config.yaml
n_layer: 10
d_model: 128
n_experts: 32
experts_per_token: 4
d_expert: 64
d_shared_expert: 64
activation: "swiglu"
moe_layers: [0, 1, 2, 3, 4, 5, 6, 7, 8, 9]
n_empty_slots: 8
router_score: "sigmoid"
normalize_top_k: true
routed_scale: 1.0
balance_loss: 0.000107
balance_bias: true
init_std_router: 0.00764
lr_router: 0.00238
n_head: 2
n_kv_head: 2
head_dim: 64
vocab_size: 8192
norm: "rmsnorm"
norm_place: "pre"
norm_eps: 1e-05
positions: "rope"
rope_base: 10000.0
rope_fraction: 1.0
qk_norm: true
attn_scale: 0.182
tie_embeddings: false
parallel_block: false
init: "normal"
init_std_qkv: 0.0357
init_std_o: 0.0
init_std_up: 0.0357
init_std_down: 0.0
optimizer: "muon_variant"
lr: 0.0154
lr_mult_o: 3.0
beta1: 0.95
lr_head: 0.012
warmup_steps: 50
schedule: "wsd"
decay_fraction: 0.806
decay_shape: "linear"
final_lr_fraction: 0.0
batch_tokens: 262144
seq_len: 512
doc_mask: true
train_tokens: 804800000
steps: 3071
dataset: "wikipedia_en"
Below are experts of layer 6 (counted from 0) of a mixture-of-experts language model. Rows are named router (the router's row for the expert), down (a neuron's output weights, with its number) and show model dimensions 0-127. Each number is 500 + 25 x the weight over its row's rms, rounded and kept within 0 to 999. Numbers have three digits each.
After each expert's rows: "raises" lists some tokens whose logits its average output raises strongly, later layers aside. This comes from a sample of Wikipedia text that the model never trained on.

# expert 14
router:459519522469576450523505476502508485530511529496513489495498506485526561481511478458515486522530488474524504472474506483495476509488505523495496536519480527497485462494501496473525500499498472481501483486496518508463504520550498543455515489490479500499458518499510493464539492562486469523449476504460505463519514491457491526485484495529509538477542476466461560487488489503514505495533
down0:463520483503481507527515506523511512497518503477490500524546496525544447481538498549520513520537514492537510500495508530510527517535491490489466469556505489490484517525474487519483490526507467520520494478461492532500525532519446520517518480529548481481468483443488440467497532529511513471483499494534490484490451485479516502485453523500524517507465522489509495460515538471465513482535
down1:491534499551525512450535511491495512527493484504518512467483484526484519500513475521485496534496510466509477520494549460511470502500453507480498522510480502524510460518490508480575475502510496500485481474475455529455444513487506510512514513527503511490494537528489486457464472496463527465494538546501526548502482525507550489543482538496467502518489471518474524496532466484525496528484
down2:480494517549461529518491498482523482484501466516497498471516510505528508507514486531466497485531499494503524448529452466468519488470493516497527488480519460522481534483492468484503470513532554490554504480510498527495493461539511496522483547480504505489504485534555461504475457528517446501491478541534548495472513486528485489490505522500517541517466518512506465500486503552542526475501
down3:481501465487508484523501525476522468509472439489501491487489525506524511517483469520482492529503545476535486503473511503518455568463508531474506459501495496545497499502486503462525466518535483530466466493536476522510488519510496523464515504504524479496507492498463492514470524486508508493489538452543461434481512465518501506521479493523510504504485525447513537477470471529527480442507
down4:514498492486534496508523493474487497507503540495441495511478502528524496559483484499520491532516478506480483515504551536497501521524564493517523507496520477503497470493496555486528536494471520468506546544498500508515501478502484447488490520556548523450498499498481516540448504490494525498517484464512533500506503513486518519491522472500514510543491551481474509503439463522488498528546
down5:483479560482518501483496499479489501476492484522473491506464481491503449508484511515513503517473486492461503491505479489562474499489538524487533472489459467488448511527557494507510526446450542528500497453520511553463520531493507510521485484487500464510520512504479521515526464525470497502472524506470557508473533522524504485477525487465529520504469547468489514514464475486494493491513
down6:489491554536487512490510486556525518477515520499521486502501505527505558542513487498483514564527510471461491514495529512526448509481469498519502490506566512527485473518466514502458459522471463526461493459478481510497458519478490474494490461447506510513484518477484461499509484518474471484505520505470443519529514468482495542479490475482503492494456519500507518492464487473498481495512
down7:510482519503482540497508482507522513452514475527431481465466485519532538506462472478499521481527540496517504473506482515517489492495512499466498478491529527520479531487497537499489503537513502430523496528497498546487522476504457524544509543512510471512512458506462493510528477560462499520520459497474485509473476481503510486498543485501492506488515554536490504506508457509503445526485
down8:485531434507487482510519526512476500545476535489502485482485506468481499451463512473521489469468481512505491504486473478468484514486427485476445463488446527491477494506514499516480510551486526486524513472490485526510495492514491503503465509459507476501560443503483466484520493452473504513497500501487464545521513488513509538468512482501477472528520533560511481487518493509485505502475
down9:499460490493485457507512546488509515518491463496538488516500512497524477529473477539498491490431478524492520510475476469470471509494490477493529483519549535495516520465517478445458471490472491498481475469484519464501479547511489477522527497472516502545520525527519508469489529498521501494510490513447505560518501498528542487481521507547466494522485488486503535532545510531537489467509
down10:505478515518478506521508478487511500496496497467508478498474543530488505515486489492507546512504487520497505492508505542496483525499472497536517470511466494492489517444563446501489495552515526509509547553509505472493470538483580527482538463508517513508448451491446484512487510493447474471522489506531448455512506503531498483508526472484486497507507503502477523524483493493488522463504
raises: "to", "ley", "ty", "ham", "ho", "le"

# expert 1
router:493537469487528478504491500518522495509556525515517455517460487480516460486498513490461464484505444510500511515493465492533479480544488541477481479488537540513523500567467541456477505427454506521491482484531502488491467501542522521517519487485519492507508522518475471505532473552492525496524514480478504474496459447495481492509494478479476506496496466532481521513521483496502507489495
down0:518506497529495519485465514537487532490533460513539493554514456481492512513480485528512537484453513493513507479491463524512498525525473518528455469493533472534519509523464489474494479484496496491521514519504494536528538486500544450530517527488501479449506479488518499508535492500435508513478509488522509520532458532499485524532501540521509515501461534550479486517498517511491497565473
down1:502501487459508499493484509486477515542507482448503531505516472551489449487463491540501489466508527518511503526524478542491543518513472500475538505498525492553500495482520487483488430524543501449466526471515472541537485501481466496530517505499471493503507451499485520487514482495516471493501458530490513482466488515511562519509481482499516499544524509489530470512540506505507527547510
down2:456476482568515516489530475531493500516519494495510519525516533485487449529539508579485515499524464513479492486493520482527511495505525529521492449478508461545503496520480493479495510488450522524525505504520492478488520501512528489524468474489528469541497513545496486504499490541519477501514513469456536512523488475503486497470520479476499514533500505493573520528504502446467536504484
down3:493489523500473506518533518515513497503474502508511523496528552508516527479493443475522519475500495539495500452505497469482466498496499466509507548492535494486525543563525493549493484497492503522474501494508483501500487496489536493481503531501477527543533497513498476515487489470526551433469527476527478500503535531492445449474473517495456489534496528471462483519521552495482528507494
down4:495513526523495492481501506478476526457524555551462454496517463506515527486546490509535501477498507537504498543500530483482444535477535486513490503521464475497483503467492441505533534507527492531515488534546516488495557524476479545502489498496510529491509485501525494545475480486517536518511525485505509479503495459469474499467527502480509541517542483475512506479500440486489504507523
down5:532496485503495524479445508502494513479447489513468486551495447520491438486483471506513505510522505516480516547545512537536583458487503492506480475502490479484443454532447527476515509461501484502516471492490505512547500537501495528534479486477492511499505511511504529529541517486522523492508517488487509463518503486541478465519516468497479489505508535539493511500495517513509522506479
down6:506528565521478509478523502496546516476471504512514491500490527453467510517512491509495488499540527480523451483521503509520493547530502543514490518462504497497490512499471480483444485513547526495498505553497526480534507506547535529500473478537492464490520498503468525501538471508526470572476495471482494517536513486494489530476508434504469521533534535511511499470509473509510508507486
down7:507517513504491524515514494541500514488518460508482511487522504496493505484501512482431450519527491484473488523470529470479487498508465455527489503509509524486485510487527523524487476488553465477507511514542492484545473494460499473540454516543529541497529539495508542521510526490468456552482508517528501498466464510500474523501522535500440519512476484445514509500519512524504451487483
down8:489490533516477497500507452472494520477508465525466513523469475492465493507464494518522472501457485515462447511501490501554507492491461511489471464518509480488504487510435548552493506498481507504524505508477506494509499444506459482478488500462522535518548531522473479517462510507487514485499501530525493487493486457497509508520560498476480489461500478530492524533549563494489491523483
down9:516510495486482468522472459537496526486514552484491534498467486466493506507511525486518502491518481497550506507511473444446445489476519482454477513495526533524455468488543500503488531508509512510536504486555499457454489531501536509467473478523502548493498515501491517540532484517505491505473500472482484538504517480543477500472483481494455505560503518504468486482540498503506496477503
down10:488496517540453475484480484465506510437493495468520505515458519473496521525490479497513447507491474491473500541474494536502467501545511500505473488488498506503472501525502504550528512500488527483498462515506468507504475481498487472496493538453527452522472529472495504513491507484481484510467459448504521523540491512518530499477565479490448515467531519455545541519510468501490506486481
raises: " They", " The", "\n", " This", " It", " Although"

# expert 15
router:471511462489502480492488511513462517522528514481507483486477497514511513459486548505470487527531465512515482519469492480471491467518496526469502492504504520503544518489500464465459508459482502531504502522514499499519458490512482515479498475507488515523470502476479542446512477526473511560519479499503435466503482464501550525483469444520503511478539451504484545514526465538501469462493
down0:505534483532493530540512503507541515541514475528556500512541468455482491458501535487528467487483522477526500493472533502504518523528456540500461499532469535514524489512462491482454468532492505505490512510499467546535472526504536470504471484529469481503475542489498515498501476471520506492509491501475475523459478480533497495526516475518509566527469482494515507529537495522483501530521
down1:536490472519500478495449465508468502499450487488490508549543508529479491463511527557518528479491525484548531507501507502506543451538509519464451495512547517494504489519457481476507484492496474535489502501453472471510464513518488524509496492469446535485470483510498505499492494530502489501516503510496473516464492512525479492502485507443476452482461483475493506468522509518473537455511
down2:523538473492472503482473544528478527533464484487517525498502479536488471479490491506507530486473497496504516488537507494485576477474501486511494496536514469477501503540457480495546499475442550499480509512526498495473537459504477482520475508458469506505487508451530459478465494476505508501538522504462524499520517493524513514452482515521524519510504522525479444460540531527500505490485
down3:472482509488489484536503523511534474486511552508495489545469485484481547495510487480504505520497524494523523495515534461502483553468471422528500525450490527439557504479497537495515491506463497504487474497508505490493464468479529504484495479478532481484491511473488499512530484505500512451523475486494507497497533470449499500451497473489510476498483539540515547498500480507512442532495
down4:501464556518491490499468531498564513504538487514460529481496526492503519494514467482490486518522540471526501550527489545523442509488504528516524486469476489533502494485515464499476527508498481501509479455482479547483492494492485492455512520485547481527539482518448500540520506519508538497509479489494482516524489462474499457520539488469478538492484487500547477496534513506524529475476
down5:503526456528537523505498517488483490537499503508511507502502484519493459470484472523503501469479500557496529482477476500484523498548512521493486458528466505504535522534551475524532484524489552520486515538520547464499534507515480489498516497509482516514483505549532458485476469506509491483479514510483486455458546477551499531474485498497520460504529485511505451538503550498521519494545
down6:546503511489506549490448498520502526499515472532473502499456495454500489506466503496545470477479519504502527495527524459521466511443458481504514506504476476473515499471516499509472490514486515456494521511504518525512510527498533538482542470451505507512545474520494524502469526490543502490517538497501557475483525520513507495477458465541492467485500487544506478508517524437489483504467
down7:545448466555468493505499487537497504472537525512508511520469510493487459512494510490445524535472508507460468507537486514526523447515549510453511479491496514545531506515481531488460524480481529526508534495508505499527509503508436491511460507480497465492520497490474453523515508476512524510473507507502452500501490496547523531484482519444501502479521493516508505540518464517513519482478
down8:483457533518526522509489473534513545507547516469484516495482513508469478539503488488505517518499501509489494461523487496481531549490491506489540465507511492494514492491482523501493519496485538509489453506495493514501491513521530529497508465537499505485564488542494459531504515469541490460459540454514545472513500466475500525513508578495517513456463459518495479512485509475463475496461
down9:500533481508478493511496489517489488484484537531488473539514512541476471489503540536485469497503503545519505478487504498494501533488472488506496433489509497530529484520481519529509519463466575534500469515525495523518563526478477506514496498477537505437520482522495464467510490449519518506517477485505491479457482523512478476501533531498515468480463479529511535462542512489530484516528
down10:512504508487518476459481463516533486512513463447503516517491537455501530521479488510497473531518514460508580502516519511517556549469514457471510480461497441484488514505489488480565474514501498514505465515495493505466475492489559491509492474457500528509512496455478510516521467492531528510519474490511528492515503504512507502506490520498476534480478557491473496492532479519473493471488
raises: ",", " (", " ", ".", "'"

# expert 28
router:493514483501492518480482497510537522568523530479521462472484486535540527506494508484524474519525490485522550538460492462486477471503526501507529501482475530464515492546481457479507487501483489514530494495509477469517489505548500534479522467536504520515538481492460513485532483490500531504503543461497509510524501495514518563480499498523502510504523450472486517447529479487572480491504
down0:467505494504475455517488519503527491505523479501510466501501478534526464507479479474549466438517493475518535492469529497526519514517497513534490489496554478515466489507485480475522498532478533485481481501476528499473494508538441474529539485477503518500522490507462487477479459476502528492532476492464480500557502478504503485453482465456559452507539517518512472518529480502519497485513
down1:481504511519520515554469506529513474496519485456493472522492486455479517469530477511515474492493511471484553524502500477494475511502469487484562496482549547455505491499493541504473482519546470534507511505470498507529491495488542478552499496515571515529479499530516497525462476503465506498467468523518466442482490483476507507485504522489483518487517541500508553491530502522489489523520
down2:460485510502478529474522500505479491477511492525505526470505499476521515532535476458487494470485439487490504499507488535492453480507507455525501519532509503481503524537499477489483468498527471482565487496519493493508435510477523547493523509515521511506510488491492532505540459520488470518519475473498551561489480503439490480463503527542500534516481515478535521472482467503471468485469
down3:512492484523518479499537523464474514478497501501496502459485470489497521498550520533512482481538529512535526493511497470525517504568507519547546510491523480475520498493486481521507482472510495468469504525501500513538472498488534552497525456489456508511470497470444515497501498506477514492553466491498530445544464514502493513490505522493449509494548491516492495508475491473474483559456
down4:549484471509491468521519496485520495491498513495556462502478473485496537500480497519490475517469530488447487477479522536502478514450527460533512520508517542479524519547483547531510502509506438487544506472489465506493490469484518461495470505490490494499515525497469541476472516523478497462493493483479463513499512506418517518516512502498441495438492512491483483511512478524507512503499
down5:527533499510461491492515478485498483512544506504548477467494509476489513474496501532487487492526530499495506485541527485497536498445499523491457498508508486490528470491502534464503484504488474462476464486541516523435499508543507483452504494478483500521546520465531518489457511531492486425512510490525530510492538536546503530473505494458458533510487495486470517529511503474476500506458
down6:480487471496477500485562513466508532508532541489484470526481522481489508473467525500530547471457497531504446460537508522471500517521492502506512484508467473427477491510526509512527492521481516532491503470496464511563507479467495477521521485490527478524492447471480513514537448481500482472509491499517507534453472487479489536509539504507483517511512496481491471473528480498481478529474
down7:510531532493530500496513525504519520520518487412536495497507524503499500486511505538481450468502504448515507497474502467530484483469477516533458509512509506501504520515460499462441512444471486497521489491508493508485513505528492507476467503511502485475513499512491518514521537518527506450482537544458495481498538502522526469556456496492500520486502516548485436510500528505458486485509
down8:454493544523515512508489490513517513492479495500519515488484462502493501486523471509527481492456502484478501421487477447475488490450506518503495461495502547504535502469507550545507494547504502462477474487511500480512525475483508504526515486505500531474515537549471504479503493491511507504470524511497554471523491485545560506535481537477474497528509473509527529552513470520532511524519
down9:527528503519490486544503499528494521516516493505497521537506480510514529496519487495524517513467507493477501543511495527511495466461482516492459522482547483457529527498544513528454448475492520523445539526475528483494490524488487453454532503507496532479493482521515468470504483494478483468500485496472520508486460540519507535535479512507523486459498472518514529523520520470511479573450
down10:477511503509490474530506471517490505477504480484500522511470525485494495495489478475503524525501501490537518485458523491516510469511527467506508463503515488518483494560468472512540518505507475558470472498438478513492528455509534510485463448466534469430477471477516495505501458457486483511510501506458430494533519497505472512504487475547474510513485521533534485518491469483486476489487
raises: "ment", "ed", "ing", "y", "d", "ments"

# expert 19
router:441494496475550499505521525509547472520522513467506465491495470512525526465522479515516467538504468548550520506459502487482464450526531500539545506485533529498514498548459471443448504478522545518506493504508533489504498509517489478511511514483494542484499517509463507498502477544492523503506474491492502473501520461501532527485467514523479503517534500538488537504497493466505479473498
down0:514468471539507504474486526492522525491504526503495533536554492510466518477518488464451491529516517494505476527535494528496515517484520515470495549510469489522502531464481475445514461490505513480472530508476526498555499557464499464515493475482525507499453515521552492524491511499501502493478466502530470468511523480484520516485506541495492479490542493525504419492484513460489477512486
down1:469462482540470526484487494472529469516518498499465490499463508478473494479506522488536523505551508446517449508491515505502472493492553509509494496458442487533512487504450482524553520511515484500513488569478509470500513472484472462457495521521514534517458468469501505515470513553489489464496512502462471496527456503474504508506500500534502510495493534492513531492484523504496455494518
down2:445484506475510518504539477525479490481525519486471482515439494510533471504516506469543475517516470482504497475482513558505515483505515541520485485497518513475504509476511481485488445503541473482515487518479483468505459490500549504503556570467508522536511501479516543517514510528532461500506462518511488453470495481486481478530494511493496499492463533442489469517513536493516498508470
down3:499520462508507503538462513477518515545461487525473492534501503525515535475468520474465499434491502518522535504483494492508524508514511516443539525501506522514485489439497462491503507528539506467500487555489518525475480483531446470496522518519505496509467447507511493474484505557487471499534519510516539466502513502509496483507495481481493513444533506504514510511547507506465545517524
down4:513512436507497471518467491504482533483511498517503525524481479485491480459504462480481502486488489563502504491542453534559533502499492480472494478513524450463496522524476514461457480484470453501450501515508463484499488542519507511485533501527522484523514498476517496459477514526510515467501524553491507491491511532503494501521506514518456485480491484508419516493506522461490517483527
down5:487494504525501478497522473487505514485477525480500506480492471494514533482504507493502473506539529494514533461505514513543518485476551541504509468500543460497509495510432485530545541485495536510500449465499500433484527485523502481483505457493490480490535507444503479560515494524483467521488451500534477518539514482508518519511531465444508501501500480481526476472504507542512493498524
down6:531493517496498507517552508435416495528533482506490544492529539485440493547491487489506484532464477475569516493467508522512481516489503455534514489493495481519470514539514492540498500487494491490476494464505506510501518520516512503496541531509509507511486504537492501503509535500515484499466498520541490496497519516505543507507526507542479510555494528539522523520482500488525450528474
down7:522457538509481538490437525472502560468514477563472519489493495516491503491480464467506486470494489531496550472476507500475514479491519532482482480513496476477508543518495490491519497471537470492522513478456509538528504463521465490501514511515502493524480520547524484499509528491521507549516532484509527472453517472496487507513506526542488504491556497434528509485503505538492487504477
down8:484502514480523505516513504495515508475506522515537520499457506473461527477506457504470518521518532505509504465531505477486492534480522517455508467508454514518492482502530509494539518510492506558493522468513478508515508469463494533540529487536469456481585506512540492527556456497527514495533490494500518523493511504512546490490505497460531462491461524496485500483518440507492480482463
down9:552520498512496543484538524481467481490511489521541490493493540532496489461509500507499516485469467538498452477507510490499506505475489539515514486545475519519521566516550546536476480491498497467489472470502538490497500505526494516483485528463524479543523546499480483504511490461536512494493501528476501494477495485556494484533472474476469524494511471477482470537531488486473561514475
down10:474478502530491500489521485502524479576466480491494493514541519515506493490495496497470490491528476502458497467449519516499521554476502518455499512509511539497484553541489505485511528506419524470472499497536551474487492525485519566492525462490456531485516510531471512507495505459517469525529490532515492488489505468480525529495505522473498499531503499498509482549523478512500528497512
raises: ".", "s", ",", " ", " ("

# expert 20
router:513525533474538481489486522471538503501502485469503460501495478517488501482500539435468465522467470516505522524479494499529474476525520493470469529480524534510515492487527521476491462453485495463511452479468455504509485508470531526506509490472517502527515478482503492466558501524508504498526543513483471487506472482454512512532478534519476549504500452548470510482479479526514478466520
down0:535508482457468500491549517508486479521552510484524487525484503480502503545478538505484511470470514458484530483479487494477476493484501498526516496525459506463482466545503465480459541488503497502478498478489526550496490522498443482494537498534514515495500541468517481510523558505530477535531481515449520502493505534484479499520473464484463511499506502505508519487538496504511524425466
down1:449494468502513526478500507539496486534551501489510498540519510469509483515537491421498542500543500518496500500480519487483535447501513480520481430541493527484515557507557517500512564502535457498496522492510467495500511513510515471494525530498509537507491485506517518478514529465483489485542519481510517509481511483480481511453482450517488502496514498507523501524494477520490476518466
down2:492541469482507502528491494461529488533498449492483517527500509456488483420520479477487466502484520509497511527459481531516472497541491478475528477473483507533510498514490497487515509485460496461478472478514465478504519497441506423511506461534508462547498496536529499509493505489489458488508486500504491481521538529453538544499511491489472476514535506501484492451485509474482511493505
down3:505490504498480533503489498518537461495527528577514523501488471494510488508466481485473515475527517460531442527456500455541534483504501483478511520477479490517534473488468479462496521551523501513466538501480522532445509479499513517512523474482461519473525520500493517492515495486502531503558504473450496481472499520488483510508495511520482556501523466510485494532536523533470491528485
down4:499498481514524530506457493525490488522502500503525519520488480506506513484467502444508525541530469532488468508536497489539395509520490508534544520479456525484520486524467483499489496506526463466503519539513498491479537539495471522500522505505514477512488511507491511535494541488511547531479519455502481507494503473527510488468503486536527481509500547457523506494496509553482450505489
down5:499490485528508513521525460524501527439501484521475491507471521486473541484458494513522505469481487483543462501475558552497507493444497537510506523477492458559512514508528454470490518518468498509508475488477506460500519496486459529501487519480520531526545501494525509501507499512463548506523504539496511453498483514497465491468468491512539472511489491481511465462519461511479484525519
down6:522472457539485538506483458487468478556464473511506480483485522509500482486527481466482509525477495476509487515477472449470498529527498511485519485529492527485537499498548512490509501522451522510515514498495516516524496494476470548508490513478486517494495516567487538485529476499467499463486494482501481476514521492511439498489487544509538474540506516509542458530553482507481465495548
down7:464499525532519492542503497479528480480473495550493540475547481481457523471486539509469536501494513546532512511470510513499527510465488470477509537457555492528497503472468505466509521488481499535473476496510525514514507509497528543529536521462459514506495493475491509497526536473515505492500479496497476518522464471515475501499490552549520549518483515461497502483547494488521526545518
down8:460544507495480509470501477462479480511474506511479503496462519510498515524519536512477473519491509495521484508542504456499452500459452508495481516498507567488499503544511496476539496495509484493488508473517482505519519513492531477482467461471499537453520528478471446495474514438490503483481541498545498526499511544490530503493502541483485456464459508498513504556479496472507529464510
down9:498512498483468541489508472509470434488544542546473465468498476459487500461498495488545505489514448491500493493466499473497484534476477548505505510500481530487498488488505516545522519497471486539511477494487482482489543537538472528509498491466474511508493486490500500484443497467518492496507559519482486500491534498488513527476469506492437510485504451476541460487501479513528504462527
down10:504522500479483466488492472509495522450511506485498520517528562498482507536457505479487472501491520494515476529553528517520562471515465519476497486532494493498509520488504490494515489482508515516528475436465504495528471537491508483529521532474491472490517506469466512530530485536506482497501499514534520484532465466552517480511461502474512467565536491532525505483505473480533502450531
raises: "3", "5", "4", "1", "0", "2"

# expert 8
router:492510510499547506513508514490516538531519502499506468500501491486497501492490491478478490490548489537526513493482550444470460506503558442496514494505508530509537478500514511526461503470503455446488514503474473529493487532502497494457516439564466479479500503502470488514530500472476524496529487478474486504510486486485529491492429480486468515519479477491438519485495472521533478491495
down0:532526496514468498517459501508515484520536489515531465511468550512576510445499483511481461479521505528539534505497530528498505516476503496501484468464518458516486515514498511518510482441524488474488506491464460479500521495514526489488487470536516499454501496500461471533537492472532470503510498487528505503446494465508457498552466490490496448498480507477521505533531509484488530520491
down1:501451490507451493520510520544573539504501510494528562455518523464522487506544542498493528511471467511523500546520536518497476514532500495491535484486472503516502467492484489458486461492504503480494511527545483553504517483524483494459522529506495437488487481493462526503473496500516521494514491489510476513450509509507514479525509494507545451507471500548496500515469505477503516483501
down2:486482490514465506546519484497510492499492488477449521458517486528498504531533524468516538494509520494490487499483554528454517496532539536531489517502501497523503475494503431502531521504495533476466463546502527491558538509474498511461457484516539499493454458493524492523530503528500523558513497521474477487526512470528469479499496510483475487553486481492469475488486505503506489486470
down3:487479527493558485522504514560481511498459531506490503535508484496485506519471468545510523502495504486497496502507534511496469511487493475498473492507504526487488475500488525529529510485498536515486545549493447471517483476499483555489506534506445550484546491486554483533482521491522549525504539488516480536524476474500506486500457510502459458497543508486485510494483518487546481553489
down4:526476487490509504556475502502547484508456512540493485465535501522493511513521510524523517537522481510523508528481497529472477504490463471492531553523527500511453492520501475503484525516505501521489534508497530520519513490480501444459463480492520489505458481527541495525483490473520444498522513483508497496516531494451503509478487459553497497488547493444478509487522516471444527520535
down5:473524535508493490502491479558521519478446463542519489469515551532493493475507496514505490490484479520510513490489492485486466574487504501490488484497476493506512515509482489527515521473494502508459519507483516559531486500452473540476503517432475495501526454492531513506525462512508487561496503508512488503464501532511500494521471507536524531519494462499576528468504517495475506482523
down6:508504519440508477539500447468512519529516507510500526466526465503524528545511490497488486549552478481513509542514522535521462489480543468522461543492518502521503488489505521491468507480534486482500483540478502506509476519525458515470487486486511542523470498483492487523554488453471443523477508541507525535526519521463489514480505504487472518506504493491464493520548516475483494517491
down7:501479506511500478530493501483496489513503512448486534450520546470537501526526515477535526505553531509508455505479507456488487517490523505505554521522493531521482474479537526497504495492502508526528462505472500473487501490492476531482534504483485534481476466518470480469532518514523477488502506476490474493498519536521564566523542540507489509449527539493507502490540522491507457519468
down8:494488518518523462488479480498509453476502551486505529468504499458556491490505487503462481492523475513519522465495504490458477491523507474529544494538543515480530489482501520488508514519542467464493540494522504512496513486505485458499502516490554467541529522503501484520455465503513552462546549484486555472510487526465498474533498496502468495486469503497497512515463527484488526458480
down9:473535431507440483543467502512466473489498559452511502504511502518477509506503550510522490483485474478501468503527509527470535473522470527483554522515532478484529555519528481499532493529456540519450492493519501470461518531505478513518466482503469485531488474497524492505494460528530471513492534522488476489509466475501492469519478473481507495526491517495487513490494476517490523480501
down10:505498538450544510545528506505530456492496485512504448472457486452500492491504494526501483496529473482461496518484514493490518507502515505474506494517481502539510500478543540480478538530444513548528451497474525492498542481495520507517450520519495488493513462477473503523534459519448514524485522506499472515539464547478497491534527466539508500502499525527534499498488483491536525498508
raises: "ge", "ca", "s", "ra"

# expert 30
router:544526503461523502499514528484479539490560514519495459455474527474469543493477515469500486485540483517531511506494471453482488484515496489474516543479497504525516489487492481510481496458490439488492530467568512503491485508514516526500546493493521505473536467517486499509548543561471468531489466472492519477460497465479523491511481498515492534501476489523485500490509472517500464503491
down0:525475462481496527501514512508523476519518562474526554481485486501478503497508476510517552530534509523530474484502493528479537516552498486481483507526484485472505516513539494546467554490513505486533526523507510557511506491466516512504492527520545492511498514503560513485499518475490520500501504513517532512477552494521478553500517517531528532518482495491540455536484504546510494552499
down1:522486474518546493568488525492491541517535486563471490495507522502496526505471502548495460483482531506497500521500524553521481518447527460511471471487485536511491480491500483514509490490455514493481514505504522503482554485500483470515521498488514513474498504498491487464455481459504535510535528460488485471506473504469455471485510510461540462485550503505501512477530517481541520521475
down2:494503534499475517499562535425478506487506503513498482485470533488490514482515467499515513507508524452526518533482491459515477475541489468520497482458542513497504475492451448523557490516486490499497492509530462476501526437514483521490501507502476533493469476510499471522505496470501484468482494499484533503533516509506485461536501495517514512531484518455520533563479455513511506480492
down3:488487516521466503485520491482491480531548525474483499492484485461483473488521487467525504542500467533521518502528482523486516499543481558481481491523495530503503470517536510505446528467518480522462533533499510530489435501520561480513485499484515480523529519503490500504520507497508459485550511482506490507492484519519464518533451484469470476505462513514480497518484525471464506422505
down4:502507463459516490494471464469458537513495496482506502561501476509490491503517550514469485490501504494472458549523479510509522542550493526497466455516503463525499508536519490496490504470478511512490469516486494537518517492484438503448500478519501481503443529501514477527481478459551503512523469475506474514468524516497424499486506493546527531489496501486462510501506488507471496492505
down5:480501430510487459467532488478467508495505480460472499503498495467543522546495535492515484475526543494471516497504512491433548547514489540484469483494502494503498490518526538500491503490460528521546482436486479537516511484510508490512509475463469515490545538524505491480502527525490492521476532504483553518490506502504534536527515505508515508530454483504522504449503516520496490484507
down6:530489538504511532529502494485516513508527491478523476490517504511506510530511540471447450507496485471469531456497489491546496467492511443506469530503495487512477478479505517552511479490479493476518465478523491464494554491534469525523465499507521465529510463519503511491480518504492469506507468487480471478443528490529484428481532521476472529508512525478507511464506492528510454530477
down7:516477509500484550507508492510490505449486551526526476522466505481492547541540517507522466532516495438488484482519480454517493504496491486508496477476499464497547505477508502521514494489565516523479504486507512515524506493512503545472498477467504534486531468464529484511501471505481455505541523545463483508480481508501455513513533486484484506514448536534557500466499496540509477497487
down8:504540492471508499495502514513538490534510460520460463509478457535471484458501514485541505540522528492470492495495505462468523476519488490458466547499491525530526503528488471506529478538502553500523468489525481485510499500516479521500494521490447511509514424486476503498476520459503517524482519477477437509498512522525522521531477518494562502520498510487532490505487482520475548496523
down9:492512491525488484491501514484547501546500496507525521489488513477528483459487527516476474495451482444469496513503494525486518547457536445492495503461492475468474541500476476445489481495509530486496481492486506492475493492573524481513541458487465556505511504521522507505514457500460499492477507507501483527512469479499501534527563513492485518498508481433494512496512502544506520498518
down10:517550491486549452466513513518535435498476503492518467498524465516514499492504466487468466474506496504514488469498492505495530473538491512497526521497498516518530527522470539513477491488498468519483513524488487518477485526549539472484510501446545532506497505493521514528527542516508519470513466528501475497504512513515454471505446497501507510548483542518515450523507530479521511492436
raises: "s", "th", "sp", "sen", "lo", "c"